Weights of a small mixture-of-experts language model, trained from scratch on English Wikipedia.
Size: 9 layers, width 256, 42.5M parameters.
Training: a variant of Muon for the experts, 823M tokens, 3139 steps.
Below are experts of layer 5 (counted from 0) of a mixture-of-experts language model. Rows are named router (the router's row for the expert), gate (a neuron's input weights, with its number), up (a neuron's input weights, with its number), down (a neuron's output weights, with its number) and show model dimensions 0-255. Each number is 500 + 50 x the weight over its row's rms, rounded and kept within 0 to 999. Numbers have three digits each.
After each expert's rows: a language model's description of what the expert responds to. This comes from a sample of Wikipedia text that the model never trained on.

# expert 8
router:524446505520514514534534509396484490461518457520456404488538460419466485565592537476537425539547476527454520490483522599453447494504594491464468558586507505440489539479387495490504461414488438522487403507547513412436501394536511525458507562558525604532491519434502502607551480507496444495465589526518467503574493443520404528465488567474496502497539541554477489550501625449563589497497483454486501466546561515432436612510515527496515544583502419508444547592505498569469423531585507502424407458511496417411593455505524527659506503481571542442436452500575527465427549485443411500485484535485394502587567502550519421494458517589501558476504534422547444478501549485521479452473511485459533543513447537496583569458498584507492481599440575498491532402530419478524430443497463
gate0:480439497461502434516392515496577522455476475460529517658523418506523473446460459512435484435515464444475521471519453594537440551524581454487585479567517547468439569469432482448580528430415505545572548517617524454617507524466537507492484462461519464476574549502560536572494497514407436394417478524544506605529439544453487489425499499545434527540447540521417461483501490500531520459440509564418453475562532552403510480544512528542568508616444457445542508482429494442461546533524583477578545511504403485526476471513483558593447446494516563486458477518586456526460447481546496493459552499461529552452500608468496537420514459523412556580620479511612521460463455436574422463504446407574526525541498414447469525546588520501511508543507416559555530521478469523542511464497499
up0:434463478484480542478412472560511495574417526562516543649463413454511500511502515500543502501436486474477496540525462517379406482552547454468583530535518484518553530554510562540497379462477509565535540522489465403510596519511476490560559482429533538524457501480463482507507550486486527455448491448544502445528475580471479518428527482502465566383445513537569525421495590508465492437445486545536433519519523431458538441524532548559556473469464452509536507455367604447558438528603460421553491593483504505516550465470541466595444474577458504413510523569534525563435439402462491597451515497436449434571480566394457521485339472531509490508607497497549473575473510498626492422529395505510539594511443467486556519471490510488514490546452535493518526496424562481496531461446562
down0:463553571567433510548543447463426475443526477499476460533444526572472454381553528553496497490606553514483544510486454467468449429573505516519453528487521418489486527645518506492526386497483439361465509446526541536422464499442515584495483532491480539526457515469447489534418570610442542560513507473518463345546472493520528553410535495466452481502456524471566457528455440393503515502511557521522516483495517511541498469500563412486476446557516440606541500454487475521452366441436469453457494578546504515580503524524526558554500506526501454440470432546637527475520522609551509530457481567468584480519580563574478550497479527453473486491514483476550627472569516531401456463512517534487516528455511420495539498506438486590483547506529449465501493416418541609534477593457377
gate1:533565546515470418518558613412513532475505600467502606512482520461518464429535489398504495473594466483451521434501530538551426480541469498551448438480481480467485592467614443409478494407528606466532473441422624568561449475529499516519485572514544498464457437502478492462498529536590450527480565488577564493387489449504508506498486496437442499531473453486475600478456552499541476453500456449531488498596517614562475458425488536578369574571428532567578435533574601588526488537446484444523441531505501505488503502449569528411517459482439577443469472510532518532504492473466528456551399467484421577548494502499546577507465534458411484508479421635532597554535472534466439493480545522480472591491467550485532511486507519504493498537449500466526448545584458469386484487470498
up1:464500451520456534481437595513541583476448515436490482531480523443558493373585404524466555508488509565532508496454519499568485550508510541489430562490443432423462557441615441534552491517544517473543405470402527395490483432465555451436481541425547449392433521526478441482505531452540483468497489532501543468438496528468564451480495507544544480521490472468493561543436471511552463554489515460458540416494520555544514483462514532560425580577467529520432461556386554513574508450550573408416507492492529515526523487435546540477540390470535545396497535532499502469421519488508550568486472440463448508540527519617537536636531557472494394522538493557475626475494426498482560523486495515589513622484406509568625540427522509477553562466514490453459499492572439437469386513458491
down1:455477469508450516437589494545487565473495470520582540515518528407464404521564468482534535459471425551515521494469447500540478435482448492558533524436464512460530533443452588477403524461419602514533573382404466495541548439465517497514503560499438488514463432515503612468483502524592486492487465507503493490440481412472534574519494537603559457578528460499487546487554481445482520502506473485573536590552608570520488501552436410483514565499595475491544469530455309592553447517576494450513519552571579508480546485579583526548500549495435428447516424596581497505486404467565539502493513509543435586491473488589438538572520433484594380429453522511570453485449471557474461524430513494519464495462430513488426471498549517517389460469527421512507426496481525477510512489558567
Description: Short letter pieces inside a word, often right after its first piece, such as dis-ub-stituted, s-em-ifinals, self-ren-ew.

# expert 41
router:597447434564533502547491518482463473486477546571477452495538488464494535539552630470542548587390457478484438491487503550486519579659501493563526496486547457557531573531454479473545541444510516543462483446515527475514507476546470576420370578558549529558537530524577454429497405523557513505595587549556409430484511488445445502502537589480503420566516509509509564567399548514476557507477419468523525603476547545468487547572485566454543415540562507550473490533544428551539478494485481552446450404508457522495487460441504511452427510445551461454413477499567534497478536467470429561532420479476455423496502577464587473534467479507477556498405436444578510513526496455543510500498521513484527512428445461509492461538522531362422515603423451378473512493555484488565393466574467
gate3:496486567456537475502472459565543484421471497543481507566489483539481538422505570453478481464588470480449498502348509562452473455568448453537539501538620589535521472534505498501505509407525522486498502588526563507427513583464518489374452489472479583493443510503467485516480462470431403519655505619537488497427514416458470492511410519517415615502526578514607565388466600516424452476500486450384495588442484498559492438466516514577472525544535561443498498487502488566485551472515506472538447536512488377542511504483490577534424439405504492484490598583520522484517482474521549559494498529502475568484546445391438605479594543519466420370485512509555476508503417443516492557471470481380509567512546460492557523520475537541517438559551547494474469521485542482480470504488479
up3:447518497495601440470483501514568493518469375515488531492562544557516536424441464539474493489479557498473494496528522529477569515477496537492389531500444408575486460524481606450554517535525490486507510503476466484470565524521567485505485443483549466431552517438578566427477389596452500381454537537489387556563504404424535427557446517529451566540456445465516506524616523468520410591394519559500385491430561560594473487503580372444513513421536563450508570532503569491538522455446493511414480543545521410442415546465542463530513523522539541541498481464532508581434553497556488446504476494445600525457524473514518435598468484400495476516482403475572480472515493516502460501525426504546425517390551599501494465446578459511443486450525503490530560498612512514549510439467467
down3:448414614466444437473537554513498466552539441465506436523534612504557495485525446536495445516518429497525543601503503531362577563421517548499467502536593525419591415553430569533598525490459487540510509539560542533484427521488520481477439493465518485545485524429507498377577434448516603466517399545558523486582528451596466491525453464485453474482451515422387564507565496539567447508497539487528517514483441437466533531599534440527559454401520448452503510613485529478529517519466491549478541492483525365461426472565482487464496541491551613492579456515513525529481579515528488455492574520440527514501449486498447518454522444562528538479497385474560547507554505440418470525409455558512476568543492512522598378394479455521503505578448547515481467490469427540562489454506476
gate4:472509541541538470492495492540552503494575462450546473562472588512465449521487408469496576466447487525523511421510523520432557621551491597516503520530630507568521480426546485450539443451512505539529454528492513522436390469491489553538500498549483466509597523470462539479428494524594606567579431541496483475531520525498504462455501467515570514565484478482547391483585498575447483446441618556463451433460443493495558444530507537406572500587406493473567532512506464493523443544530447444536427479529477434437428528528421552552552502484585549414412459564529495451434493512548418420459593507389551522491408518473550506522511500556421488458526490451501473488484462561411424504468544525553510646453530553507484493554558492473455533348439423490496520449448558474478571518439502
up4:478474443418518442484530490477439502464459463480597480449501598542425498522504495353539571510436600538430460498548507475479470502388442436556448490482422541537405571571425437453565400468538457599469541501504409548491428490443480601515496647530579467628467520572494510467478600551458474482603455472410560539497491476562486496524469529530507477499474490460575537473503498498571579554467511489505522534477495430502491554498559386549561539524457612514477507494477548514547559522530466469489497443500542404565507470513548480478452495474426407446511536469471477436450482449477505585561468502501532495461564505538539527507553495510491459527517468580431514393541452382453414488494564539471517426551543473523505543495565440505475480540560510535538550400463406401497523553529498
down4:502461490527454384433423493554595543518510536476484472640500576539472518392566455553443524532495471510409526541537420515492537467505424491414494626509502474546493506427409532466473567438498449509497484573415584497521560599559530443533491484565462569416562427505465528480496540435482436396486474549471465507416559482517537406495458541420472419573532598494420435431488423522466501502520478532542484476509517532546458497512494492489449533580355503512553474522557488463498510505554468444484467549493483561489557535485497514435549499464450590491519563559495470474556516526545537479447615510552443512551535542558521537489496619426414507477526578531507473552523459465440575543386479491436501549494497576560438532416616513451522440498548433557488477492449574541541459451497451
Description: Common English first names and the later pieces of first names in sports rosters and player lists, like Blake, Braden, David.

# expert 13
router:604489406536545535501495499484453424522350526527564412499569497486507530531513547480620557579429411567497477546612429549466446490611561449521478492538519423470492520464507431479519501447532475476460459486544511433493574459515507549442411521573592493516521474485534426531490508562489538507578620542559462465484484522571406507472548616520459356594536574484483528536443525488513555562456443478504534480530525522511510507530422486487488484536578502527504517523498503540495485526511470640482426434427414531455500431454555459600528542495543491434422404542493494552497523470495388618519429477509444413468497542496527471519448515461465482500420504413562488514479506462486583478488528514450490564475448455499464573509549527453460475540459566374528522467511403498542463461531442
gate1:450454478549367554520516511509445495512471599517524599462493538513437524460470451481509508519449586527498508425547533532521476463541561517534581447454599506501470544478475487474464463572380444543508527493479379515507567513483407440526470484536413485474544501534486512586521447516492485553498408512543441550467418492389589487538583589499528548547476569415552539398474462503483578589471506466429462454482566418538457495477474438425498444507386473463500481556470451501573447494432562466481486444469485631519470448490455390562469516472464579574547504486479494527526517421543532436514430537585526436362488465508481390510500545554520532531440509591525525501474533526488609547491525510469500475449518573479531514521584487417471515439548486440580589425555490561454535544551472
up1:540465430578453461522567554516541495479398640518520564471468510517434496505466434469591544562481533521534488486553518561588504438506490452561533466453522473517474460515528515454508500601488412494555469455525511466452525509490452469603501493518451392440577547528489524613540439462471501600528452556528449524430381483450608419503486542486532446535493518436567579502405423494465537635487537564513487464489527456598586428526436498413409492518504477504509438506500506484504447460466547481511463451480454626504435486446547397623497513473441533534449545494456491508512579467528474495577421530555577477412513454538512357500510529542453500520442462486474564490512482518499659475496476512491564550455487566566465569512559497436433465436507541485552491488530486506459577526544497
down1:511492472463446471453442542562583530471441488480536500546520460607498490597489565442460531545485503494534498427647441571522449478553515547530623450561448559408389473501393456417452506573436538514512454429444473460531449489442408561573463485486521463478481464469487605533495507454537568520479438561576456507493456486515531444504461561478540488460546534472487538494544491548508460648574508587578537503594478443473549555501468486507413524489551503527510476457508475544419561415527479520501471538512431502500478494483492463517529537496424438484570380501481517422539466447617440444504542621461485459422445470537592542517467468505534479406537562504570505451477464509546553522461561532495537516454588586490457606515528507394440445602490478516492519417524462488459430537514539
gate2:454459558504482496564520469401512509494460490452456532555585501460533492534503508601429485476586488388443631536511481628480423533464513566436465544431505514461501488545415439492438562549465525557622407472559467506460511474407547475423468535416485505582577508472508473449500638468504522467435510406568482488528438491497457507471538582445478501514476503534494473468572520499521477538473565500599576445515532499529474544517449560563489471433399441520521479504471507640581627454467501484580492529541461488540519510479524559543538533495609441435449435510464519531464422405548513493511530505555394494474522521482412442487506552575568504482545422479444495407487509538574497489463507511469534570490487361539496453513446508500491473474420473582553551448599549480458528473496509
up2:468559491487501441490584538546409461483624470565489501522472459597502530520487546464559456520439492440554421476469543523492479483519514341570498516533564517476545481523524435528638518564458477518407520478506522440509470518503453484448494463504427561507349444493525510505487483414471408536522587529478426522465479523473491491543496488510481502465505518491596484526482574397451441448548543508464447395422557575474551399466488520498515594538569477509500481564499451430440483512515555426474515529571603438452562546545481438478425385478462499580429528469568523570462476574473468475448545505581548467487472369544507532451578510446535467455518608618492504500482502389551551553500468596545552567455531497524492492429533564472494593564531434530541450523496489515532499488550473
down2:507438424415581626432513530529496552553509552429493561411486646513452561545566531553585550457474570566502515464468489605426525476508435451480541510514581451580513418516552505487546512463443545495505516502540555450424439483481499497455508402472536497440464529539495505411481458582572497429586551465451572531420511563496516492516420561443439429508484504396510550556561508405438540530433529397464555474471493535499426475506478557456636485533548555427577508604513474530427534512436456568467513548497466475511464477449483482540439494460450525437476520485441481506518521539523468462536476456483451482405454476470523587511519522564517460619515621543438534476456477480531434523560412504483470470460532491541569570425473520430503516462443564568543478442461497582539542546466547
Description: Word-final pieces of foreign surnames and place names in tables and lists, such as -ski, -ić, -berg, -bury, -vili.

# expert 54
router:561488567593527505559527630517446431512521499531564454435518486437430472572484540404532461503461438547467478561466500507504455540520489460499514471587524486551513514462464452553574542473503525497482469482633524363513539512533570500476471484559580556428540535536460429371580510471437409557469485514547582531468573592515489553446538467348527456503542533509464516532475479451483475476454457497472482559399560477511443488548429559485499477499498413507450461476456508479528462516520473518566553444339469556442559510493655440512517519477533509458505561600546566545488486458489426504478505567426477449483609531494561537512484538461469485574518482472513530378533586507499514493529482457478578535435468504472560489485561568395501520569521611514425499420518449499474457534528430
gate1:432447463438407510620489595591519521465473560459583473469422425400595486534479475501558435453592528527567527421592526466512551512472439496474553455576466545524504522561426514441544414502388443592445526512536526440461490556487477485516486537497488611516604534409495560484496489503527528405451495558501562461579478508590512419526484548475593499550499515504435446562475449534424597541403416466540490489484432495512495536558504458511573489520482541506475544451522505530558444496445559526512414429570522494542424568530494513442390436569421523568532487471550528476444452561448439484539470440450527494474530559503529505505506521482614493478487537531567436461448488580477574440473460517453505476492544491461478509435566600451541590515461478559485496516435491479492454601420455
up1:499540516506380508584541544492524612512528544527469507458521462484521447526380466505562394517487500499577467528493491520434523558507391495489510556534550491538501471567460472483596453494519558537487529452438619534528471481516446505547398492504371559530541542432455536448499554493567387456563530496442488504480486499512514438542584483399543419573558536481491459465466486578458542503442445530509479513549472482570457519502524532532510570583390501494428470436414441468590487539432501540476488471549547486417545600608486504479479440512352594450534600559559505454552407452391564492521509419539463577457391505529523471517467520464564455479530513534576471439484446508487511448501508514512517576490480478389575469463530555465494480479524521560467483496423488503502448587442443
down1:428493473464465493470466605525472422470515555475585429486504504605488502590493504514450578470519526471485442546496509473575434498496509512529434519447490541492450460548458555479469448435493496533539439507569525552468467462482524511416549486568614492568443628591512530577477525475451536504547584489530497552547475519446427591512479442525537562473439439556352450505457544590504483460443394550512543593494523466553449482401427493463480482582447522543494506524509525508462551431541491554531422554522523496597521522499462629498505490402566509583458464362500527545412619610466469442439500564584513507557500457472517508535520593479510464506376527518486542487440562444492465488483509499445391483513516432439492454592502571483438499502464498450487489541473532537505500538397483
gate2:494482547442501466551512503556594551522558506548460515484414487513423508474419489552462469571425569418419521520492464471485451447454507554482473449446522450456594573546521523498542521415541515533505457463573476613587437474489540515545481592505375447520499507576527467561501437614533483396516484418462564508566544485548584523437541561521564560462513494498523560504506414538638457487548590513599512467469403465520524532492472532501426459581488472482495496487457471481541385466488505478433470477468435517562478609443558447556430526577538545481478495404525499479531515467421558457496473473523574492577561462585597495492468476433494465501479485456523558491525457460573474434494491514449592433547493461483621540457467544482524474467505392472502616530563522459474567544424439
up2:426542515534537476564485507534582520526543456557514476477417449538493461437432523549462525501465532469471460475507431487484425494476492492488505419431537529461535511575557474559614543395498496551507522534570532564561433423447540414475515602495428483547549508577611439526471448611462460419435478455525489526559553527475565521473483571462520519482478463521524479513511506493557505441486492509527503501360512455545564549505406508538404439542556490473469506480469439461473400501476537478423497517478444547550467549458572469466374564565542515506529480431575509568509500511508481443488428510601588542505556456546591426573567498426533430515528501461639528502529488492527438455540496559536535334496491460470580554486477515459551544433498450470464630530568517439489574546466409
down2:461506428438461547488430472532458503436436511460458419530470462419545560482474415531513421510484535457521573572459589531472513544508581454503449500602517487518470416457387551510530439461520419492519524457424586465608490563477426544485563520509626638540477515507533505409525497481497466572511418465550538536536425498547512576553466571466462554489433507543536507600451514516475563428433551519524526468444554463483452429518538542517419496606566503468440553518501505553551478500528422523511466559462545522475453437545452489389510521507455501493569435416455473475436483521545477506466444462420543610612477553546562531525578437545469499604560475458450514586562585502435512460516580513446499461454475476529440485463484458444439519455566479476493503530455505366549531527481556
Description: Digits, dashes, spaces, percent signs and cell separators inside numeric tables, scores and date ranges, such as 94–95, 17–9.

# expert 52
router:541479527636531515518520680497459473507466492448520483463529472451430491490542550487567462465399398512436451559603440527467444474540541463495527494568525517530551541445456514528486492489468525551354459589546485455479564493514526556380496525559620598457543512542526472460518473516432495489430534526436412473450546526488564516511479515444489466623573526603489559495446492360501555547451447459498503478513539547478413573519422573485503526584541502450516489483491551497523492479542424553500521540412399503487497468454645464466498627502585525468471554503551506466481576516466384598513449574465542492551581456500508507501470534456476500533473451471580457500488530523491601522463561508458524515461520465426459490490545503489424585536472470534472536527508471514506470464451415
gate1:510397469443509510521487548436477522485481510488536515489445588561418522603502462467470500405448593540488415514496476503551607563502498387488547489588472411473512456530514499464459492540510514550511519511548539404579487485414583398531502528473494485447557632452581489615487563565481515427464503515513470535466469503522511493456531545520517485556563439475455505614458447490437493594437483544462578514482442496506548534392503452463422542469477537547489549472445477513541541566589529503466531368499502470531493403629454441477475552470551479482492504478472519502566525589481488570517463523448478547570516540553462518384567466441487394548467535494443408511550514517456517404557469543585429515408546494561463543602552471522407494490505523500499442534448419570495568457486477
up1:508471565465511517588518490433526545543444446499500494499438563568490553510530467523416517439461558499575473536505447486546628474511421388532497460569473429501543517530462445518492483538468502502477430521547643422470461532396569439492547467403467556463496553450567579554571527416494574472470515490520532469518463497567440480440496487558543461536579389450495481621394421508537490630506492463438521487487469484506547506446513524478423577481472464588529523534468564470436514508503568513441504380505426572540488441591458424539466517508587536541484462455485459548559520582505493526507502578493482489518476492479527528438519485522499323498453549436486438507564511565480520381482448522560528523442519515550475474643477435561487459562512478518492413543467440469507578505534490
down1:489570486455457514490469455466574467472566415470452432371465533482458529428456554626570473541515534490528526430528473553497425488515526487464546484493534539506557567499483526556503527488521415550531545530421484464474503434530433501440442511527458489542510499485531542500592448480380525557532575411491501516526462501405564523485522505421558530393448437455522663420533557476473576476507458487502561444579380525477524542445553480525513474561400507499438563492522443450548553560453513453548556493452508548539557597547461456534493482427395487472438524472450509444408461513450507440467421567492427574476573560508514490524415360524560507456587557481475522466533568531497536490505548465531589493527500554508517452534535552566577511512406558544457507579428437486527543463574531
gate2:572519527497586447528579477411444493491563529536552504529479438426488455582562549432529432568527496464429477539459519474604511510564506408495488520524533476479524515550462567501573526472604493557473523507494489410599510513521447496488476529508487476458367490490581475493466499475520563537392531588567466561510387472543467517454473529564572473542496458532544401450471500570511533478505549495544501433484523523409484490466605544364525483458493502481446453541524389537518532504433496560498495443508565460463476493509553503583586464457543468462495471600458560516439465518475497421607438493521610388532562440486422435456409420515568496534561476566450529509450518543415478493452557469485617510435516527432599460456449506475526490537491485534553416516615531573504479529468526
up2:491522526465602466514503438475431547464497576484505530552517445416473409495587482487493487576447484502467533512539390476640459417519508403526494537521549492465452519468487529513540514536556478537496525547464485460608469534557384556508534604519529481472368499438534461466458505586557538501402565523517363507585392416465501511482480536530550432538466419508495445473449442524529524530490523452466556459486485474429562561458557507446496431459485494514428517531522488549583474466452446493510520461478499443493480517573528526553596460434532514507483543530451554552442463567437513470570544562522638484514552446461483491471412428578652481522531511599419470522435613518424447551470569479547559462534533508449493432453483511491509559577456490505528458485578572564506541496450478
down2:419407551430524431486476562523581492530482437477529517551518441503549516489478530479533399569558518503496508439500515556537552401503425507491487517530533467590443496573496576485480490563479540445615477501421488493584558536458568492569459443583485494483438434518555534567455464429525449542463566518484501480455366584533497438460460487465518495425424503509491550487394516406500529437478483505544477459578530422481546388404448465566462512481449557473531509535450494637512390420433539513566414502565556483455474545530543608618571429500521524488488471424523567485424443481521518449440520546528442517566472469439526532571514554541559505572499467560545472516500562570394436520486483489470543589381527495542480464516537503498486453548565520502458487494544527494453433531549584
Description: Digits inside year ranges, scores and statistics in tables and lists, such as 1965–1970, 1994–95, or 81 games.

# expert 17
router:576481462549551530526553479465506503487542506604499432493535496458468591534503597500538556555407500582468495460515479504446397509606485454485514539535471445503541547462412481553541535463498491513500472491499474493463538413554559514411406511530583554511545510547559441503439442468458514549511601570602434539513489517566420458462425563451512507474557527561478491514481522434505469532503478457537535560432562537531521596578523538525505460500543493516397483536526488530573467425508529552401479496497443493470539397419537498550474584431591491485351409602570489508447496398502304545513501456508425452508548610468500424575431474519458572529408450449541541505468488474502527440492542460497500532458435579542493486493535488421470520498526504476510520493545449449476473504606448
gate1:539591589544426550464466517425607500526456506445472439499488457512516490574494509491521457499542475569504491464555523526544498379497449464470502507573495539516465468580511542451516525419601523444434584530557456503552432456523461384527491425511584523472526417418498488446456434400525505540522489555435494512516522513466526479503470552497516515506400433384453477572542489403558589622388517579455506536593530554501540467491536527502447511440465492529427495435436556475469519541432440534437529514542543530471568380463495474561551581568522520551476446534532463421397532547486475460497470532504452470426496544485417469445501551615459455540569602482438499524491517538556509444530557540465472521473487505608457454474489437517482450506372559539500499587462516535594478482579521
up1:507502471452586508545455581587481462490504545508460448517476565464421400469515507545536419540477537505516477451389500495552565563448536510575435617509463514500524530558468483502438520520483473521529515496606565545457480494466562482448551515531501460472501510510543447504473487477636525565572527509547418449472513468537461500569564587479492545555530512474449446458500514439442415453586490388536637462508548432590477367495541469504405478465492424437543530467392469455409555525554521523457432509539525487447472553510552476541483425588623496501512421478566413439479397555506529491529477492559588474579519448457565475580545475515423512486560536523570431483572504468529446496471523518384466570454467478420496530465432509405508596548481475524448511455471456550459509483511533
down1:461528483455524422500497431567474539524506493437565505501560480513540456519427456472500370557563569488615493533477547534479526501532481485470411494476534422526588568525550536555605559508573495467487502402527475460437482542441514460454445521547368508569587528546529493480511499550498580458461600593419478421517538443507493410578592409528409568559559482468479544497524441499475419449500557502403482391460492403537510538540468534467493408557553451479356516520478487510481549565540526518425459519463405492538513516505469510559468459494567588586479473524461484543465441495548494445462534482472402522585473596393572502531497527519491460581529493512550417558488551462484536468461485545480405465534512457480583578566469527539485539518520470508434551548473476530423445514512451
gate2:428427545392512465515493492466508418409547551543482436482514544522495541564521522480544539516496545480515440412451518600424557491545596491436468465512459543552428486521400532521490463509462471465539442428555574559511410499524535515446494536517443468548481505569480525478479515514498517475541591434468430556569495421422651540546610516417554497454548436508461582555516508424561542469570523556542544546439522537580426422535499587522602479514443512446516504507499428539486512443553521553522420456547504439439518580570443479499499577552572487602451536444471472497476545446494414458508439484506484472438456512554512436581420514491573503419432500500524473428577483563490491418543447490523584521557482534590487551423478550562459468416469449403510548531457506471534606486520523
up2:498486430547436515437442567476491514429623580569503490461559512413476459484451497528406522522541459554476576462493475504625492478520504463457498514523531493532523537554572630468368474506576440640494513494412437411477492492425512538520522518505531493523489566487411441520507544523488532499419442543546535539484449571525550508427525504551481432522503431506579516503549464449505458541493516462512414470411554496519502462510522439550450544399471434555510508451561495472444538592541488480507596497532470487577448435447557507548499478594489547406478488413467482602426487467546498530499609476544508555451564473574473436375562432477512381572459523492496507570500560522556441524529574521443435476457453411427502487471464483518513456483551629533436515459512544554451476514553510
down2:406535430445543543447535459530507439512600581535535481460453450532496495607563559515459534508573591483438532465451573457526468441551641477507426551477491524525489549529481522582451581427429486563463552596475423524542443470542456521513511444427622519560440438474594436540669511485549491550499594570529488477460498548516458471587480524557507595445549513376521522515499475552455465553447470523543443495517461493449481518454458507554468472518514535528541458444488449541508520444508537492462467528495428516556566508492470548454548521483561492421484416484460455468471500494492564541506497577466373491452409397496541413533475513446570450526467508501507441512553441478432614528451513523500565462471644515447490498444493453491438550496507456585466493511503529436462526565459418
Description: Mid-word letter pieces inside non-English personal and place names, often Slavic or diacritic-bearing, like Đorđe, Szekszárd, Fabrício.

# expert 33
router:600459548578530513507609593511441471534482526495472426379492411499532545503533627438505505475467392435445448554583496501506471514511509435558539471535584474540464536485431467549491479453486434586445450537521459521432516521537508517442521435579593494508488518549520399450559396464442423566460593553428497498479523540456508525553497544454514454617494460527480541533461554508488593513493455466513486528405505562498463548516338540487538488480549458531519507526470403483499450468587472558512567492434490509481453480409545521469472576333514466473477519545604556516447541515501443478463455537496491466572646556485516518561470594511459486556508464487562535475537558523556545524512478476442487506467470497423501454458571553431462588511494551453532534452577508451527467499438439
gate27:453442521553492442490512472360497554549477470578506421527428446476542629388489581475476510452539571511413575480554459507521539515556417515501452600434530391504576548495535527639494477436474418428530428544478572629541534622483476478475433434515477416537470549539550552402474526526528547541523490540526494492475454474463410481475487578539482438525570464503546531509493465500490473509602602475547564469523377563527457482500492476347494516539477458442496431635581487504506451477486416505543446435562366523529462513519483455439491513578477443530567549508481520560506454511534482513465467484499534594508433460506504454570511506461491509483496521446497485461507512489442603510504474434502452500519421532516561521524416457468516468507539516507529472566534452461539436507504547
up27:463563639556437490595548429385485583532492473517509495531418501545504549459395469454469519530435578542510596518445374529464562480545446442530428586451483516531537484468470581482626403498455486585495507534465414556499513607505423436539443466505488437544548590485551495489467507468468452463556508474557478511464427527492482509452597442508459513511537484512600472459578489551486383549531462533511576499536446533464486582585572482436506518479503429518586506548629458554500432433457462453503468474511483513555443446583512442521443483575608434450562491452554512491505492541505516525490548412441463536484461455505506464439498462442484519495506476484416441447477520434419561571465502487583465564530508525553589547454500493502509406539509506540574508514483490561463551434499549
down27:507446554615544519424455470444536533478475471427534424442440528471511456494547385483458562559468532473549520573480501593475460561542413549456579550556567522509519512518455443399568529512504640588547502460505462520425555483558514485404575501442520561539515518536458529515424518550510503417466497528485476469448525492530541518479482534455470401510478558467580508513536521485490438466464574485436440416451558544435496447452400492497594476447496425584446505513457404473462491588482468495522473596375521564470571411503493596428542587476510558430515513533437435405544431556560492532543506552477514425468552557546478497476526505481542471501572480511442596515474490501576499555515373388452566465529520510514564487519500505513545501581503523558449510367497478522477542506494534
gate28:479536473483499505443447462394503450470469532508572464435508457487460550442454624428509474474531525517398524444482520597602567482497560450473508514427549505501441479552450469493528439595573527500514469524472486521484424480415504530501524458557523409491430464432433551546426484462406459504466481473514415507568537591432557520469498478488637508524432459535501429452486486554491506397483581605508450637470439484488543467453510440515596483528517538541565451547447397470469440508526483589386526465489478489447571565478524593568475511494443483503544486521492568530534521577523550421524441521496577523519539621589423468448410460437577514582449562489513430495513532426501525482511503441467480478586560506472518486494560499505523476470570564536584529507518527580547451440416508
up28:472535504508503404464475539526465441420470525459467556544482501495572541485527515404522467483413475481456565567557449574520537471471587470610492582546464598450407587500550523512497534563479524439407481433553517524525499482511474462525562496486492511479495491507462467568447550573401519456506462565516380454478470496459561423414579472483527513501548504466509518414495498450584507539619574474498458589478524470529548442449459497483545483455469565556637450493450432435568451504459442485378513543513394518521622581512507520480416536515501447620587506575488408430486501535526509524529467472484562537439588527528516474375464478481515566481482455450486487480480511483419545492528519421468534528527554404480570443501528530578526511465532525498527524542451493592512523617447413
down28:509397486477515437524529502513448515451489582456476445442524547354581482496456369558491429510507522483552441519514538457497647431528483490492501579503506470527520573534471504553453515508458551541403526536483459512507497571494507537438526417493522531513523483519469546460502473424511490571587555461450488465473445572533541457515476575497482570518516476525521516533417506528443494476545443581535515481445475451458514568480378469460536499580406562544387535424614493498587531451471526447459514415626536438553595459426467480504483483596505528551438428481552544460550395493565536443528562430536476572458536563502546564496486489521462542554465431455562499554501434581496457580454423469460549469466539413575547440512412461477535525479489553530537529544590508397559439494461510
Description: Spaces, digits and codes inside table cells between pipes, such as race positions, squad codes FW, DF, ENG, and scores.